From a checkpoint of a small mixture-of-experts model trained on Wikipedia.
Size: 12 layers, width 256, vocabulary 32768, 39.6M parameters.
Below are experts of layer 8 (counted from 0) of a mixture-of-experts language model. Rows are named router (the router's row for the expert), gate (a neuron's input weights, with its number), up (a neuron's input weights, with its number) and show model dimensions 0-127. Each number is 128 + 32 x the weight over its row's rms, rounded and kept within 0 to 255. Numbers have three digits each.
Before each expert's rows: "mostly gets" lists some tokens that are sent to it at least half of the time. This comes from a sample of Wikipedia text that the model never trained on.

# expert 47
mostly gets: " north", " south", " east", " west", " According", "ig"
router:107082134130085143141132143127100163136083127080071102121088132141142155152155055163125085156143192220135108098138115092103111163132141156114075139153126120102149095141118101135117193101140144150116144096094165108171139112128088148165128104147178175146137138180176126065207156143141144141146127110157191108134192145148160096209144141145126152102131140189102151066152112138122112041111
gate0:038170139190177164176163136116137159137142151063144106086122081117141092107128128098140103106113178138115145114091121160110129152087108060140151198120116157148159152129124093085124118215140188137138146118154167045132110177086093173163096150176147114115118100136139123087170091126142164065154156152069113160143112150070115114129111085154142072094107101124121095104070087133137120099168
up0:170135115123120158151193128093147112116120143131149099143097107153111125146170146135150101134157088164093119073092099043091139168175118088084076201168105159158150131175139116100179104106140151178146109106140144083124157120075101098114125151085132147124158113138082109102126163189164139086097167111159120099147125140129114099117155105221123117113095131047142088134143106112127176111126

# expert 45
mostly gets: "   ", " Nominated", " Episode", "\";", " These", " Won"
router:106106170100120047168135079175088142104143122200078139162114153139123125126131104117148172107101064122163109090201128119130154132089139195135147132177103191142095136152109170186147110132161125109067125089112153152118090144167158106158155178125133159099126117106189120129094179144095144057107167154104177129097072114133136093172173148093154128150092108092098111098112104123120097144151
gate0:094135166209136103130117179133142130154122133114094131131087158109144110104142178169171110169170169149108122149104134145141169123129094055131089179140125160100110170152121161118093111128114157155129137081124185137131122168121104144123074136116141108090189144123152133102151138133139144024098091115128118136158110065138122106100082071130167111093172108100114120148123146155216165163156
up0:194113134142154132123181114061134093124097098119091171112066138144139129160179135094117105124118099165062107120079163091083105109145162117079121164223102167092142093133088136115145093122136145134160097080147130160126144146095133103066125105142156152123157150213088152079099151123115140098123135127188085135122084145121132108141094113153107126076136105114077100103172172132144146071141

# expert 42
mostly gets: ");", " The", " the", "\";", " –;", "',"
router:201171134131154057061083118123105166086146146135150131076110119189094057176079125166154118133118167134213148094118159100090170137141153183116086142136103138142113149083115113164098105102050178153127130130157117110156129158156139127149136142114127168152106143116101149113070159111106142155060076167170143135105130046124150134119161039158135074190126109118117074148101091197158156083173
gate0:117157176175098157121127166146157159121117106070124172132135137173149105101161175154153132118131179134107149104094101185101103137127160108153146129145135169147057139125133106074113111178149135143132193124100197098094144124118098179154051074163102165051121092141110163104160120094090126076142124190075118115146105112161083110093139065148149114074160122115129129148163116131186157146189
up0:162098114113161087155201058077143097120156129201129098120111157135099133148139120137141121114153079107131083141105119057086117089104125176120106170200078141098205086136168152109133160103153143160150094114159149112126128174075116109132144130119150114139147117185149099060138121123166109073097177092192091113119141126083125150183094142198104061110093075081139127108147165132115127064148

# expert 17
mostly gets: "°N", " School", " Arts", " Championship", " Albums", "loan"
router:134113132083136180133127174068103121100118151107165118131168093158161097153156094081170128138207124190147187077089115141159127117105120151168121163130139092180126105111173085108032104126142107148106137132148140105089092136103110125138111142148132074134114155172150151108169111145130156077163142115120159130104134076113122115127088122158165071101148128168126117148071149118143102149149
gate0:074139130211162151122131117101139163112139155076126110109086116129150123077169134130126141097166157149149139115110115138102151122132140108137142156095179155145100117138153130077092164180196135138150132104132169062050076193115092149119083116131161113109185087092122100119145157107092145038133165172150099116152152080162089121127133104138088101143171071120113126159142140141172132126154
up0:138148122112100077130184087132131073124148083150135147090107120153143145121136137136067119124105077122109158110132149084061144122118139125098159127180071154134200146059131130110154085110112111207190111102171146120180176167108172107118152122118135156126113125133170140110150165192142108108120103079183101128165078126086109081142135120194114098106099113094113082136153120123115160072141

# expert 46
mostly gets: " by", " during", " per", " after", " During", " according"
router:101061093134152190147184188106105046081121097059117166105116145176108151109110158149117132102161140100139105194201156152078124176134136118158152104126136101157150106148128152064136117158132129120063130118190139146149134138136094148122137173119100144155121133091119071136075115106103071129099104112158070171131102157167147093068108120135138158081201090209148117120122146154145085130117
gate0:068114180167135139129097173158188121114153133066134140108080149061110137063141141143123140150160151154097150135122109137105172137053095083115133186116115149166121154153161112125137121188127181169137188106109208114107112126126130125151066163144127082099092112080142109063094104056137153019158129121109089138128108125143093140106119118126129126135179128097136114132144088141174114113153
up0:177187124179116132163164107132133149142096106169125164115114108170085139146121084164057107132139110107114137178106174065110055128170169139123111140162095184073157135159166099108134138108133184106151116116199126136145158129138177109117107107116148195100121141177122131097099131169118119095101118076156111135132120139115108110165105161189099118123153130171144137100148125097082118076157

# expert 14
mostly gets: " a", " an", " first", " Best", " went", " best"
router:102190108201117085133106099143120179146156116167100114093102118114122087109140096090073149181078096186165142086200119114120199198145110048095173109129143113148103097086125105158210160157066106133148127116101131114135123111103162072100132114092100151136080135119093074125128124153147162145133155084196104105140116100112149138133158150135119117121122128105124166135128106178122104138072
gate0:101070119147160137131101116159159148135182086077076166111110137108147128143166166116133143069131164186125171076095146086124174153126158078117187121109097142173146084108126177120119120160160121155133127148119156079076103174087092103082115150172127121079145122133142100042208130095113094026170145101129102108114142135151112169131122115139166075146151084140120127115143122175105122157161
up0:132115128115158092091178126136106117142191157155094166115082139136123126154144173115076103146124123109134095118110156049082120121203153116127121140176119169089146076133184133031159097147152070132135127100162164155135174171142123096100147110130129171071151129136150121109144140160067052084158193126151136149116069107082135131098168166131085120129125102112147144109206186092103135102167

# expert 51
mostly gets: " He", " She", " Jones", " Williams", " Taylor", " number"
router:072145172097087062107081090175127088179137161146132067154208114060121099138139083103056164106120110070146144171154125174124132051168080119155099086081132096115151171131147125172118143147165155104162117120111047163120111115097109115131134118102130115162109153149109136160131045173171132132139157123168145165077165168160159107136125148130087107138116143127095157100191119146103025133150
gate0:105137220157108098134121097175159169132143128122123131167136167129155087089169219167159136134145164147126193069142069173103161112112075089164144129112129158142109155165194180083092095166124172171158121126170194078114159195083092147125091130117149095080155077126159137082177132122082184032137185139121106107103132110146109083079091119142123158092146114117131095108097170125144186074138
up0:164144121130169134125198133119191109141112109106113093092078083144094128167196124156102144106143090107094105098090167044109125163162181107113163214208086160093145127112140134106187115112124155126183094112141163178159101131126131102113127130152169139138136137122151133058110111134070107131105147115150104146104110134100117120151149110152082071111103104118153109103144141150114152125167

# expert 36
mostly gets: ".\n\n", "==\n", " |\n\n", "===\n", "==\n\n", ".\n"
router:107186149182194138153122167124194112078142169115062147101145094134160111127132138112145128100114123116118124115072027179206126119081103145183184169094158178130153130103153141133068175095150131076123136157105151101149176111177127142156077065107099161133124131119139131214164157096140146098094121106070152109096136126118097123091123096154136163121135156079171147157103140124122145156118
gate0:056125137223187159159136148099158100110166093103102138088099109133156132094173177136095109124158179164124137105090093171171144127101102065131144166078145144131107119099135125131084133168142186133123140133137166098134116139077105159135093097092137072120179070100121108087190158086158111034145142110085093083184131146107116134064106107111152139080149154108109120137112155146153195096164
up0:142125104125119110116166075125125170121166093138173172186079156150099134126140152112117126117079065113069121158135160060085102135133167126106119130217088189095126140178100132102141112116156129142189102089126132114111149149117120129140129109116089170104147108156126177105049122178117135126088119137168122113131093134145112106158127131194129169109106098109114066127128164094126127091151

# expert 2
mostly gets: " support", " led", " followed", " supported", " due", " winning"
router:145130196138131154125082146091131076128121137140110118125119110105094186108071168110158178135160126090093136125135153083173102092072115122154099125184115156150142173127121156092097152104167107117127115141156129151185127152064157139124121097089111114142093115118187141137082134101180161114145127117138123149112154168152120149060096130138094144168124193158162118179129135157087112131092
gate0:108143183163170117142148147103143166153149114124107108048090110102093103062185133109166104090134164161115158056072061171156133136111114010135157097129108147165137112074108157105135141187153186135119196084104179077091055138081114169124092127162136122099151117082130146056145146088143106053157134094119078140157097086121129115109114148132138108140176144137074116136121171115150124129195
up0:152133151110116144122166093113138137106087109175119131089095133168141120149141167137121124160120086132130155114085174031097092082111152098116124157205111139104088128142196161123156057118157150103213095106114073141093127182096124108135154125179124137125138144151117130111116136139118117082098136135136111132137131146126058107130152125241099113084146140145137125112196146077114146108149

# expert 52
mostly gets: " Win", " QF", " MF", " Swing", " Your", " H"
router:159115142141110139166097122044085119151146161145186095095167153140082120172119096053108094161091120164133117100123133122121139113126116127113135099135072126136126127148142109181130170131195099145089181107101141115063157146109087178122187146116072065173109095082113172097171139072125162110147149153181086168205116151133150092120094103116123134095168159135152171093190111141094074133163
gate0:085132129156131130113108106094162147138091120085095174099081150137114109094127195137112135103139141196148140118130124152134123114097166130123111207156090159131127133100151092100088169178123183081152169116097161106114125171144136155083073099139101139085167102086122122095128124100091167031164152112107169168168140125123086092111100110088102104142178082117129100127126119132206147201137
up0:175168117122147130140173094110091115134136085099145209131099126200137156147123167175148068111126116154124115134119170019053140107116162148086100197198091151117123141134161113101195116097130132116168120104165143159118151185142109124115115120076144168102118129120132154101098119122113164093134133086119150148145170157103073081106126116129057112073168153091155138134148115106138134108208

# expert 25
mostly gets: " player", " manager", " politician", " contract", " actor", " season"
router:065073127115118196037076122176122123113124116057111096104141107106096138159110095089124097142135189133110122143078057138173104173134101138115155113120096133165139115103151164119100114139128173178163195099215090161138117128140140099102129125129125064098114124154173149156096122156090151088161086129144126110125157182121135100170109122119085109135114097157112163086130108127194066147141
gate0:084140129222155141112076145142154163100096143120154135110069141119142131110108169164150152168132171146138170110120109167141137159127070101134132087164128163164120187114120132139119122113212178144187193120165153106087117157121102124092041149149154146109081055083137099060139178089142107036167163125137128082109120130182072108113128081134101147139146086092155129103078142145149164110190
up0:137131097119161121134167184095151070113101098166085126113101165120106153140179132132122114139131085152108105103119156013081152102217194149135127178159075146108175124128138156054160053100122120121170077111181148133177182132159141128143156150116126138124187147169137159092114226153053096129146131143185105121131099133075069139163145118122111061120155083158140112116150111103116106112137

# expert 24
mostly gets: "In", " In", " During", "After", "|---|---|---|\n", " until"
router:123096080105124085142144161155116120161147096137143131115088146104128121110166182104132128168103063139064133138119168139109082124128160100138100119191179109144154131143116076082166139085151150117102070104155167068119149172170076144099135102140147172086128133106135134086106116122128105125105103101098095191165118125166171079078124170186139147097123128132167085196153148073121145097170
gate0:039152102144155120140104158123180149140144101045106111130115120097183125093172184142168143158134117127096156122101090166123153137101104060138169137112131144130095081153124123112126156192165188173096102115175196116088092179116143184080096175141201117098123084094130123068161147138149105093109131097133111156161148110142118113037166130086168116107188131091118074141060200131134182166181
up0:151140096134139109139193122112122120109160127132063176131112135156173086132125166120111130156099101135123113118121179059082081112147161149066076201193084139127165109143108128086157059128127109145142088116178141145104169183121131080111154133103162180105147125168131128099144137159136112090101146080150091114114120128075086107170139137227093125118109088130160090134114133094122139078143

# expert 35
mostly gets: " used", " held", " began", " released", " served", " played"
router:153107090150143143089091136167099094113133111087152067126105109077162228101112180150153115075151090123075147040147107100164099158166138094073100086151179107178150115093153132101138135123117132163117176152121159131135138148113093119081102145078133115088159101055136117135098137093109151127177118136165054154121116158159123154129122108086105137188136119131184120157141112168151099166107
gate0:081135137147156128151115160143161184171148162108135114109134150108134181071155184120125164109158145080125124092097127188112170116078080104135115132103150206155117149117086156128116141170145132153061201099160189093078113163174152128116056150110151127102142110093130162070151133138153163059159136083166070081101069088121113145112105136104146100141169126079156127116098094123174152148163
up0:101146147103131119179154088126110131119107108144113136168075145141169122120159122104144119170141100110111136139171141052116146081117149150125148216177108172101155127103137139092118100127135154145163099131189141130132148122093094135122167101097124182115194138136123137066094163126130060098118176112123122115123148139146075106145096131160067124092085122168155075108199143099109171071140

# expert 12
mostly gets: "==", "===", " =\n\n", " a", "====", "\"."
router:117127174167141164095122134103118130100165141156129083118125139160088147154118092135122153186115093103134095143220208100082174132151068129117168107121166101190106147094082107068094159099141132097144159047100134136102098152129104131102092142115068077133086085157094158138116130134121120191100161113133124171155072121182113169158129114123130139155173192158121145067102158133135105149117
gate0:047122130182205212167122164154151131135162138102071113130158150149111122126146153147074145134119176133126141147122149111109162115140143094141154165124134205132083144139118141112105164164157144162141109084104163086102068177093122195107061118135107073128132061131125113106150143089123134043121106149121088151089140096126067122114147088158110133145128109113124076110083177119202161115158
up0:118103066106148115141194091128102173112117101114105150129110175151118136145181169139114125147137129129144122105106133101085153101169191135089108202209072135129138130120135142059129103095123180145153083129156159112123196187098141104131162091110156149111188127133144125069121163158109081130083177082195092116132101120127085131122130111206125103062138107147116082125145139139130150075144

# expert 33
mostly gets: "SI", " KM", " U", " SH", "″W", " (#"
router:097164235092038123197139138090152087087130134162073171134158097163158127168137105123155172124106124091136187088170118160108137170139168178171067090121160116138106135122169071192168101132149134173138118184205152129134051110130106120155153164123141142178101138162159104138199120131121101103138167083173104107114108129122129172124082159154109069159144139130139111129062105154134156133176
gate0:069146144211106162160112137107175139133124150088143119077140147116132153107132187124141155145170107171120181091106089188121181150063146106159118089105110137147088158103181080112137146178142182173100123139152202039105057169117108176148110101148136126102156131102159158144132113101106160032154136134101112100147075131135084168067095100161134073134116128127113126156181118166207173142184
up0:154161105122148152158171076112124126110128085137145123126148140141102140111144148143113169172112063144133129151142146084073173129127111109137079161145088166140106190138139129091173085200115152143115051157186124133156135117113134145136162114129119150103171183130132166095089116148104090128086133128121099137094071132118103096115146114175068085088049133100122100156207159116121141111182

# expert 37
mostly gets: "Early", " father", " brother", " anti", " addition", " title"
router:131149203152110117085134149159133139057136134069142110181108145120068114121115144085182172129142095114115120212151180120125114117122104159180104137201111103141100181137168176112082128084112177094083100087159059161131078109128126089150135107121116094168178130179167121115155065092107080120176189129092129165149138110124105109109095136117082140149180116139150123086118142135151099187152
gate0:114180227177170127109131185115189176086124134098104153160128137129104142085179161164173163116149130159139106115116092142126142131162103087169144137158131157126120177120137175105120094152129142142110162136120146072120123146103125118131087115159144132151159098109131096086108100076116102050134164144142121137184123082126093093129160055139118176151096094124096081127148170187188180151186
up0:172166165135105092171189132102153140100108130122116109180145095146109169153160151143150126125138067172136064114133161070090082139171219152090119136220067205112121127124120180093173076085107136128132112143144096178161146128123144088107115122162126136149124114155123129102091124135178080082113158111173102127169117140107131082199143116188072112064109170138114080143159121091170174123140

# expert 60
mostly gets: "),", "\",", ".,", "',", ",\"", "\""
router:131152087109120098091155146171155120182138102113138107149137102071185105181119141135105117127096137078207192114078111162137144117198151044093110110107076112117115118077062113134111092213120116122150111113121088149177097091111159126072127106139104132168103146126121147141106135144076121144057146092154097152070130111109148132177091066145141076129116143118056151150148154149140183121151
gate0:096169160181130136152121149143153195128103127094089176149106190100176076090121140125101164155185142162138165097097106134104183169119106077134138143092166170156116126149127177115145171124131148160143135104080187094138151140087127156179076117131137110098133075157147119117178104091080102013143127137145114118151093114057122109061096109113097114095130145071145112111108151168182152124158
up0:148126163097167105113123130107151153088117108087112137147108114126128157135127165140103144209189109078093168123071142057139127120197133109118100142235083190113152113156152133069142116118170146140166089102128176111108128157127138102062163105114156124154132156159167182077138130181102079118114170122170096067134152162097116073160098152170114110084076128124169149135175200148142139130165

# expert 6
mostly gets: " \"", ".\n\n", ".\n", "==\n", " ==\n", "===\n"
router:071153175127128114161086137114201104097139146111119162106143128152090157122152137122126141179182127094148118164145118120193174114080081173184189188150153145192115129114180106100134160129189126127196169117155148167159122193101144129135149059116104095195115151152130070168111119171125164116147187090094135110110122146167066141118105094104094138095189159149141142123103111133122139137076
gate0:091150181220151143163138164138156171133158112055097131032122125138157127089197172138136168144192159165114123105091097163143171223106101078175157168140105174110117138128153135079165132139174168122129140144083197090081078178071101152119110122147163111098148073107125115097192111137128140039139136150122117108139120097103123069113096115124103107060136083174109075105118169177133155117179
up0:141115104176150125139197091144136151110152127127096158118135128153103151151193156153113140161107083146094122143080168061097128127110140129110124157195100213089116116174126133108174081144082165074240089143089111118104166183112156127127137142121128163140130089124114152112072130153120176062101141133145107128140104144103110126137170127194126098079114080149128091103158150138147156111180

# expert 21
mostly gets: "′", " Sh", " F", " get", " Z", " Y"
router:128131111156140171081137121120111077165117114126128098139112176158076156141154152111101134156122101115097122065170053154169162097139141130117144113134116081136111128094126139156180094176179111122081173073161140147112143123093163150110096151105122137135150097171049077132077070144062208128096139191153113100076125130186140092076157123138177154098176096065133118123174144100181118097147
gate0:048149137172191173092110151091198103117126124074142132070103181119139136101121210169142154095093197131131183134137132128119176125123147079138167149125143120164137106138178174135103085178149176155120138082134193143115135195106104155172088183098137085085144097086117113066113100086092178069153161109089080111138086117132118097097139088137147130115139102130134126103149133154169195121156
up0:129184110104188107127198116089189090145089095142169141078116158160154092125128169159141160118121117131092119131147187070052152128125184152106123186179102094109104123115125190110160077165151144162141138075124133169160197135123129149145124095106125130112184152155126121058094109121108138080089183140139161132102097113098070122120113111184120113143125109161181117123192128132125185093168

# expert 54
mostly gets: " on", " including", "On", " between", " under", " for"
router:104087128123135101104142156166115134109173122097153136107149126150092124121139109163151065089148156086175153120149148193110103140154117103106170127127176192144161122132153163110128157115096095110123115166097063114184148159168125114145090166099152131125118156097124123120103151153143118149100089116090086177099106135177115098084069162128079122137099126120174058146086071126135097139069
gate0:079116153187145095132125156162169113138148149073117138128116168133175115054148198144166155152146143142156164083107097154137152145146115058066154109108121169124118120122156145103082106189147201179150152115164222136128165178093143124160108142160139072092125128081132143048146107131108127039149150148147074130086099070132145149116132126149143121130132132066167093156114089154195140125129
up0:136167132121155103119145107135100143117090111173135154130111144130118172136171123117087154148138135132143119127103129044089120095165164136131108175208078117143187148175150137103164071092116152144163063107209159145098137161131169070072144103114197162129140142158076178106103137176102093123099137133128078171105104168145094136130115143199088113080108093152134106127175166127059152116126

# expert 27
mostly gets: " SRB", "ić", "ović", "ova", "ka", "ya"
router:148102102133175135099149137148116163120086142139181121132134131142122138126149098122145161158073155098167106150127182138145098101095113143148097124128154073098085143199089100137082150133139129127140168105094198100142093102155166207102095152062134072120125130120127150128045137142134096176052070093135161084094049103142141095108169096153126144162105090108117157155108176118089145172123
gate0:108118153204173105099139098105168156178113142106110117103127127146146124070152214130140128122100178131120105094060116142137141133111100091159095158105118163122106157134143148086062084181145150105125138132115208125097109189124075155113107115138142112072129125149142153021159137123080150065188114129136108093180100060153091095085123076182098117089171091082106116117115154188127163108160
up0:166155151097148112126132089121164103109157102203122196097134136147156088116126140143083116182142112129126148170133149091066193107180179146136120165193096122098156158135126138081121137120124119168169096096190138115117164180096110145133128046104112130107107113138128188139114150084128177093090090112182152114090123141055093072174128154195149143081114113112165058076180110125128145130161

# expert 53
mostly gets: "burg", "ington", "berg", "ton", "field", "ley"
router:115185142143136146123113081118104127185108124149111111134151143138183130147097128101118087159116115103097102158132098172147176118090099157121135096095155119079060157161173119142080169123137100143152189103055093104146094112132140113197086147099079068138144161109114192194145106176162101220176087124140145149065140128097138128165116126156162166170127109137164125095123172101102081138102
gate0:068161154199174117139148155149170106118188072125134174084085159161140112069097116143131158125147115133150158135091121156149146153091117171188110158152152176107117167104150088124091135137128185120145148118151167093107155153110076089134078123139139133127098083083159163103157099082117134058160094138142110127127133074081054103076129123145146128140143087081156099149160085139115146127154
up0:135129138121148173114153113143149092133153094154182166098031084172122078129177109117126121176098063135133130158106120070093157124106150121096085155215058142074127143126180116054127085097100093157149122106136138076111160149141120099087122127097171125120208137149093154066136077134167132130065125131145129106106091148103110042149141084181102120114101091178151091150179164115088192104113

# expert 63
mostly gets: " southern", " south", " east", " north", " western", " eastern"
router:122132107084105089120119149127165123112102092131073118065113118179162099153142135181132141146158153130123118155116194166130152188146180175112079080155129186087100123110113080094079110071129160164192156121158102178128120092101179176144170130136118205116167141142149085095145087123138116136206169080150149131105161126164140131115142094154149122125145167122145149074122066180103180165091
gate0:072133153186133171158101127129161156115142102070123128098134144139131178120054148173147153126137157175130158049106142147162191134094115096168126196139121156164143136157129102094103133155174172171131063132148183083127095149110116151159096107157145100090155072134111094077141128108125130080149114108145102121154093097159117107097116128126134097089142100116118116117129117183134171143114
up0:131158115115144145144108106144142117095128123132135123111103154166139154095168162148120133136100064109124092096110117078083111133165130145128083189187065171113110088168134134120148129104187124162137089146180154153122158129080113147152106122146134149113169176114092109084105131142144096155073083150163114133144100188119086116176120162177062119050156088112136141108140179066133165101172

# expert 26
mostly gets: " Party", " station", " House", " election", " building", " Stadium"
router:166139157119115185135160120104134126111096178119140166123098087160112130157124115140093140133123169133135109136123114157118154150084122168082146106176116181121073146131105128141155072113110064174172152119172143201087175137121096074109143102164102108091124132207121154133084115102096210127105127168147112092116157189060091091160155200068144132118153181103127133085096127081186079085105
gate0:076181186136122150143129132106190126144156116095108132080120125126094174110169188134127116145117129191138122105093127170120134162116088117174153219139139122137129146096155094093132149142139128140137157124146155090134142137115134142127093138189161087099176067094137118068133093105080106002112129141158093074110119092128118116102137111112161112131115157088157131119116134129182149069132
up0:155157123082160101130153114153127126088159118138136117131066132164134166145169191185132098111085109123152116103116154033072090115164178163102109207182091111092136133113151134103165123136077107116190108121183066151176172119074109120131150117186147139132132127139099128089081165131114110078078158131171098121118143100093117100121141100125115086091135105107175143142142157115109140100137

# expert 19
mostly gets: " List", " Awards", " Award", " Conference", " awards", " OS"
router:092161176082123128143073141185209167131161112076149114153083149144077111143182105091068180130173174130137149218190091150110093175067132155162117136136095192151141147151186149167220127170052127133118168093181115102140105121073066140141084072153116153128123111176151107149133095115109166106116182139153176157100170156086099117138162106093113150153136114099128184107083133114143098088137
gate0:103155205223182146157108133106147206137128150092148135088093132107119125141148175097063172115172182172141167107079130114094107105112114085141143191145129131157122183080126127131140182156124189166202154108151160077117126203147107138129112078153071105109158098068173130090135112079045139053127128150149124102126124103163114135109124081145140126154141065081132172110115110141080160153132
up0:147147132121122143126156128107109130077134066121119101138096096155081140155120185142090106125165131130133134106148159025091080088159147122123146163197094108101119107091185126079166097098078099155105103103193125119112164182139138123181116085128136186127129159132108144093077165121115137099042154143188077156120137136058088119129189036175137127099108102107153125098168142086125118137119

# expert 9
mostly gets: "}", "°", " classification", "Population", " birth", " Lemmon"
router:137122152149150085179139108127165101101107165090120140151133082107161088117119163155152136136125148124082100085124148098136194059112186071130120175137149121089108096109102081189144129149126126162139122133057152098124168188127157092090082126121186108142164111076101156140148152141153132151130100159115154113087128148103113140186187132101094149141168114168102165127156150110098181107066
gate0:082108160183161118171132164102223168137114142064083143107136137095109124100108148137170151147159131202126155111124101143163165160126068129158120143108110145128126138133149125127118116142170195163100161133109180080085137150079147131114064088139192109076160096119141142094131181127082154028204093110119096075117110097088094125094072112107132104099112094158131119110120139132141143128181
up0:184176167102153107156230101118153146152134130148058142134157159141153133118144133150130132145144123165079165131115135066111119093164171114117134162170095159058123130152145128138219106132141132134132103140151146159154134114098122092106154140116114135084197179145075147047116179115111174104151125121121107111088091152121051127161119078188102146074109117131146088126124126120060151106151

# expert 30
mostly gets: " by", " name", " include", " Genus", " including", " Born"
router:158090108165153158172175079036115082095151129129160118160109135082080109088114162182108112128125173134097105102143178163106093157157106140127100134158159081149123073117066133107131126090141142100113096094149141136123143167187118176073157123094178156113148143087111119126136160080102085153165092169093089174132106173117123159126121163104067085136190153117104076175154128052117137092107
gate0:046155149176181103114103105133163145145117097150110183146139152125158128086147180109139145142143159174146155113092073196128138126098104103138159139117156104125098153163144136106057099153156183110146185102152180108057126166073128142120073116157188144080164088060164120077132106100134132040162151169099087125156107098140126123100138130133132087066205144103158157149148114149193161123134
up0:132150081157148062120146098161117115147111103152126130166096096141201117152123193123109154164096116135120123130152112104141103132133178093097150131145167142055190130125135139110149071108151131162176114114189170161123129140079150150112134085126170199101195120122108138037065094152111093100081133137170088150116154141130089113128163099177096078056110125101143145128159108115049161108175

# expert 57
mostly gets: " Ar", "^{(", ",", "),", " Var", " Medical"
router:085124132110116092093132127101208086135119139155120149151118095128133132188134110153047151120096136113121127146107114186152161141172135082111142056150088096060088088141126108178085103167131112080150160099144075140135102125073144164096145152163115150159129183159116107137088129168068109158147139140134136141066142086155160176121100082143181116109098129125158158129196144133114101089170
gate0:077153172157158104119088175144161151090159114117099133119089159135106111095128207125105124121135138180133166101104088191156162172113103096137131144136139152136124145152102156133115133142186194118132150114097234051082121147119143152145062119163136085086111120098128075115114137098060164046146131171079133085135059132114127120050109104110151100128075109125135170095116163132189193111175
up0:174118158157153092203159104169107139061092106165068155125092120099125132106202153144057146146109080133083107142107136123125157110128173126105090156201096175151169148144114197107109097115164179114172134149110174140089151120137174108172125157094099094122165159143106131106150174153072132074128109167103106112119155182093110113132163176102089141098075109136134134084175142112088130067167

# expert 18
mostly gets: " century", " past", "–present", " f", " COVID", " Olympics"
router:207105130110127167145121174145115108144178135151124128105106139128161133106130109156173086129108142171052091131094149171148129095131059152148143132056110138134132147100158137156117096161197161127108103121118112107130150086084129067157191161185092049111081135187135180147120171177167120141111147126144107077147125145107127131152107138135168079105122106139092113093088118109164123137158
gate0:128108179165182184147147180155158153160173134130123149087090137139158109092153137139131086150135125142098141159089145113082160104100104088188118142123117160172139143157133145100118148187178163170148164119156146119107140153110130136108101140130158093126133135095141135091142154139120109046146192133118122134178100099075106139050157085154135128087156070085113084163125107142210161105154
up0:189096105102116101128170112114148111125152128130121204163112122155121132119130150129117127114094075114093087123101158016068131091098133123083185162204092145111180091187127147085164153130121147090126073132180095150103115121114130099113140154100167148082102144145146136038101114124093139098110090106171123128095146131105147102136136122158051111086147114135160080139187156151100128098154

# expert 3
mostly gets: " £", " vocals", " metal", " pop"
router:126128127170055119122044099158116079124159151131143124140110145136100133093145143146064144068085083158087111118176134125142115138059081138086110124178142190166142112131174191118143148184167094111188143118119123107164120098121143116130181161140129173098092129121096118154103158140062182114082124186130081147130140174136067125119124190078146137064087175109103148137140082143118178179155
gate0:034159195181148168193103147118174145130145118159130155060116126109141107113143171134158140084135165157133120085124147137123130152093124127153093155116128170128134144120136141116046136166125128146135164099143131093061089167113103146155086102162153109169134133080108125100137147097100158024167117144136114100191117104130097146091121085154184081129188130115154120118138145114198164158139
up0:140144179110156153228142087154143127093117117194128152124101107129129118140173119144078150143072077145090091110116125079116124102114154176139104156170140186103167153122165145096097083121084110128181121108124109098083107158107103124127110099121122169168167152132069142108114157110099130073150134149135110124167110148112100119139111139207145078076137109124146071154150178074105132123144

# expert 23
mostly gets: ".\n\n", "==\n", "==\n\n", " ==\n", "===\n", " ==\n\n"
router:134138128153175104183143117124180120062152118173101164129151117102088109136162211135112117101142146115156087126133165125112128168079142135163106132131127143119186128108078111092111151107111211095143097214123140143127172130127166103116158068049095160111181132145129144144149139123116154091090115143119126152065128138138068149152080139119125101109134142148102118225130081071157132100127
gate0:130162155148212120154154120114175129150167111092140147110167107158155095093124172152114182122133111189089119144102142203138128146087158067130150129141176161204120116182110092103083114181182178118122173139111241103131131148125133145077071107115153140100107088106083169097209137124137177058136161130115074108114081130138117146095097097111126180104168132146076083122075144151115147112147
up0:160125119124143126144184065134141146155130109103134178169078119150128126141165178124109123135116123126128114120105139057148119121152206106105134209156096199135076136183131154107147095149121093117150075088113136113116136176153115108131103123134113146116157145124097145113061174106121120094109122121142114130129126185092072097160143126210097083081139102118200086123160151101126141105089

# expert 16
mostly gets: "American", "-century", " Angeles", " century", " Soviet", " States"
router:156116113112141128103134178133168148161178137173147088136151134108157099115112133162154110130097122093116104151164158112175131110168096141165180170083118135137148122086098091098144080143075131170192081147146125174152115104123095105155125181189177107124151151155081139139104133203147115144084132120124161096136101146159166205161156088112128069095099101163121178089117124092146114187149
gate0:129126122184143170147154168125117185135149126113107154123132186110085089107122164126145160112165155151106135148104170122129147126122116058172138197108135110162103150124148145100130155181139157191142117102117187089098092191122104162142059105136177080123159089079139119129151121103133127026166179128093118125201076082080123145074137136113154113113149096097145081111152158136192134129176
up0:145147146092113093201143060165135123120144125162121112161074088164100132155127141177097135107097064161114103097130117120096129103144138109090120108164102199122113107134162137104154150104126190113144117117114073108096158098111144120120158123122126154088108153122094166105126142108115138090095108106189085100120089128128093093166137098180082134075144135129137110106168119130073129081151